python train.py --n_layer=15 --d_expert=32 --lr_router=0.000559 --norm="rmsnorm" --norm_eps=1e-05 --beta1=0.9 --seq_len=768 --train_tokens=287500000
Below are experts of layer 2 (counted from 0) of a mixture-of-experts language model. Rows are named router (the router's row for the expert), down (a neuron's output weights, with its number) and show model dimensions 0-127. Each number is 128 + 24 x the weight over its row's rms, rounded and kept within 0 to 255.
Before each expert's rows: a language model's description of what the expert responds to. This comes from a sample of Wikipedia text that the model never trained on.

# expert 49
Description: Short consonant-cluster pieces inside names and words, such as th in ruthless, ox in Foxtrot, ch in PubChem, ol in demolished.
router [ 70 121 133 112 142 103 154 104 135 127 124 122 175 162  95 121  97 120 122 102 148 130 157 137 114 154  66  84 123 134 131 119 167 109 173 156 136 118 140 138  96 141 135 107 125 107 110 176 131 127  63 157 106 163 123 109 144 128  94 150 114 147 159 117 122  93 137 137 130 130  95 126 124  88  95 135 136 130 134 190 137 114  99 145 133 155 145 146 141 128 106 136 175 117  94 103 145 141  62 115 112 109 132 131 124 174 135 134 159 130 134 115 159 112  90 115 107 140 133 121  92 126  98  99 132 129 144 143]
down0 [142 149 171 169  82 142 154 118 119 139 109 113 151 159 106 159  81 126 110  84 124 144 136 142 119 136 124 135 141 114 127 151 135 111 134 125 138 136 175 136 132 132 117 101 154  80 101 155 103  90  95 120 140 127  71 106 111 136 127 124 141 131 119 121 141 148 140 155 168 123 146 106 110 136 139 129 160 127 106 119 105 157 119 144 104 152 132  55 119 126  78 127 130 105 116 104 101 151 113 149 117 127 142  94 168  94  99 157 114 165 128 132  90 158 104 109 180 100 119 117 123 128  84 128 145  67 146 131]
down1 [144 132 104 172 108 131 151 155 101 136  96 156 115 132 107 129  98 132 138 133 127 116 158 124 114 125 121 141 162 123 121 162 119 128 134 151 116 137  85  97  84  69 142 104 115  91 176  96 106 134 132 123 154 127 118 116 118 149 121 135 125 117  99 124 162  81 145  85 157 126  86  88 133 119 107 146 139  64 120 114 127 153 160 134 124 107 136 144 108 124 123  59 127 129 119 119  77 109 135 113 136 139 127  83 127 136 148 100 133 141 155 141  80 119 153 116 121  89 125 109 163 133 166 182 130 109  91 142]
down2 [109 114 106 107 143 160 119  87 114 109 112 130 122 124 118 117  93 112  92 161 124 111  84 179 155 141 124  92 103  95 103 155 138 113 116 118 136 131 120 113 145 131 114 141 186 184 170 127 106 139 105 133 121 150 153 115 121 142 107 147 134 135 135 103 132 115 136 151 145 124 159 154 125 104 107 161 153 168 136 104 114 147 133 118 125 104 126 119 123 149 112 162 107 139 157  95 147 125  87 116 131 156 175 182 140 113 229  97 101 128 133 166 120 107 115 133 152 139 147  89 125 127 151 111 112 141 122 121]

# expert 2
Description: Commas and opening brackets after names and places, as in addresses, birth notes and career lists: Pennsylvania, (born 2003), (2006).
router [119 142 126 123 134  92 140  92 188 148  64 126 165 144 124 113 111  79 140 127 162 117 148 113 165 106 122 152  95 105 101 106 148 134 112 100 151 161 133 124 103 120 151  87 142 133 118 162  70 105 109 142 134 132 150 131 161 103  96 134 145 131 130 121  94 134 105 126  97 111 116  73 133 118 131 166 124 131 145 156  91  99 106 161 141 142 145 119 155 155 117 117 152 124 103  90 142 152 122 136 147  94 140 146 129 152 133 158 124 152  93 103 157 115 116  89  93 114  96 129  89 111  98 130 122 155 162 155]
down0 [154 163  75 130  87 105 145 148 104 110  97 117 115 136 126 118 114 147 140 143 136 125 140 104 130 111 118 140 142  73 116 121 166  84 117 157 105 119 118 122 108  82 144 124  92 113 106 140 125 163 170 156 101 156  91 115 158 117  99 121 102 155 146  85 130 139 109 119 107 114 117 127 109 111 125 131  88 161 145 134 148 175  75 127 114 140 125 132 114 112 104 143 196 139 137 149 138 159 138 133 157  97  68 176 126 117 156  96  97 137 106 149 176 109 131 128 109 127 144  99 132 132 134 116 123 132 150 102]
down1 [133 113 120  81 146 158 108 132 130 139 128 155 130 155 108 155 153 165 135 106 141 128 163 134 132 135 108 126 128 210 125 147  92 158 170 126 126 149 142 124 158 107 159 101 146 149 109 123 103 143 168 134 109 153 137 124  90 192 144 140 179 145 141 130 157 118 141 146 156 107 143 134 132 119 114  92 123 140 144 150 158 104 124  73 181 131 116 111  69 131 146 148  90 112 129 167 140 154 110  85 153 157 110 141 160 130 141 118 142 108 133  90 139 144 131 127 139 113 114 146 153 110 144 102  95 116 127 153]
down2 [158 130 143 108 155 138 104 134 139 132 156 108 165 121 169 115 118 152  65 145 110 109 145  49  89 181 135 158 116 101 148 155  75  97 107 139 127 125 123 152 127 118 151 107 126 154 114 102  99 166 116 138 141 154 131 122  84 165 120 132 131 129 104 139 119 107  62 139 131 143 183 128 124 147 121 131 103 110 113 164 120 155 124 143 108  99 139 116 116 121 132 128 136 143 116 126 110 140 162 147 132 102 103 116 177 149 103 106 129 119 101 126  78 157 113 124 144  99 142  81 137 156 135 123 152 120 148 143]

# expert 31
Description: Clause and phrase joiners in running prose, mainly and, plus or, but, &, who, although, however.
router [111 131 117  86 146 119 151  90 183 145  81  67 138 137 116 148 135 110 118 133 108 130 173 136 138  73 112 151 107 114 108 116 160 113 129 119 127 130 119 134  81 141 126 100 147  86 124 113 124  94  98 159  94 147  93 146 144 108  86 174 139 156 128 117 136 115 108 128  96  99 116  98  94  99 122 162 125 134 146 148 136  89 119 179 147 146 110 147 146 152 131 139 148 129 121  95 164 162 136 162 118 127 121 116 100 153 136 165 134 152 111  99 123  69 123 145 139 133 135 133 126 134 138  90 138 118 175 130]
down0 [127 108 161 117 173 171 131 160 133  99 113 144 121 101 135 174  94 118 113 110 154 125 133 112 115 176 115 143 161  69 175 100  82 121 109 146 103 134 128 157  98 120 119 134 164 121 110 127 134  97  97 122 124  99 116 161 119 152 107 122 134 124 118 101 117 132 106  76 135 105  88 129 109 123 125 104 165 159 136 123 106 164 158 125 145 111 147 127 128 153 147  57 111  83  83 129 109 129 140 132 175 104 131 100 158 131 142 131 114 122 118 117 161 134 149 139 142  95 151 129 157 129 139 121 117 183 134 116]
down1 [116  91 162  74 149 156 125 139 123 131 167 123  83 117 136 155 148 138 129 106 147 146 121 113  92 120 136 134 131 146 138 148  83 141 154 120 114 110 140 126 111  94 112  94 133 106 131 106 135 121  97 113 162 171 148  97 165 122 147 122 152 128  89 135  86 104 170 101 131  89 141 200 126  76 110 123 117 131 109 139 142 138 122 136 158 132 100 129 112 149 101  97 109 183 119 134 136 170 168 109 155 150 128  98  96 118 130 129  79 113 123 145 116 147 173 152 118 113 102 122 149 109 149 143 162 127 159 120]
down2 [121 113 139 128 136 116 131 128 135 123 135 143 146 126 130 135  92 125 106 140 139 105  93 131 136  99 155 146 122 125 142 144 131 100 178 103 113 135 126 104 126 125 142 154 116 157 121 106 142 137 135 172 128 117 147 122 143 103 130 142 179 118 148 137 113 105 126 158 179  94  99 128 109 182 110 104 145 114 147 135 149 168 123 121 127 139 178 111 143 138  77 135 147 112 149  92 137 118 158 184 164  85  86 163 206 110 122 146 159 103 138 135 133  98  91  67 103 137 135 146 141 169  93 122 125  94 115 123]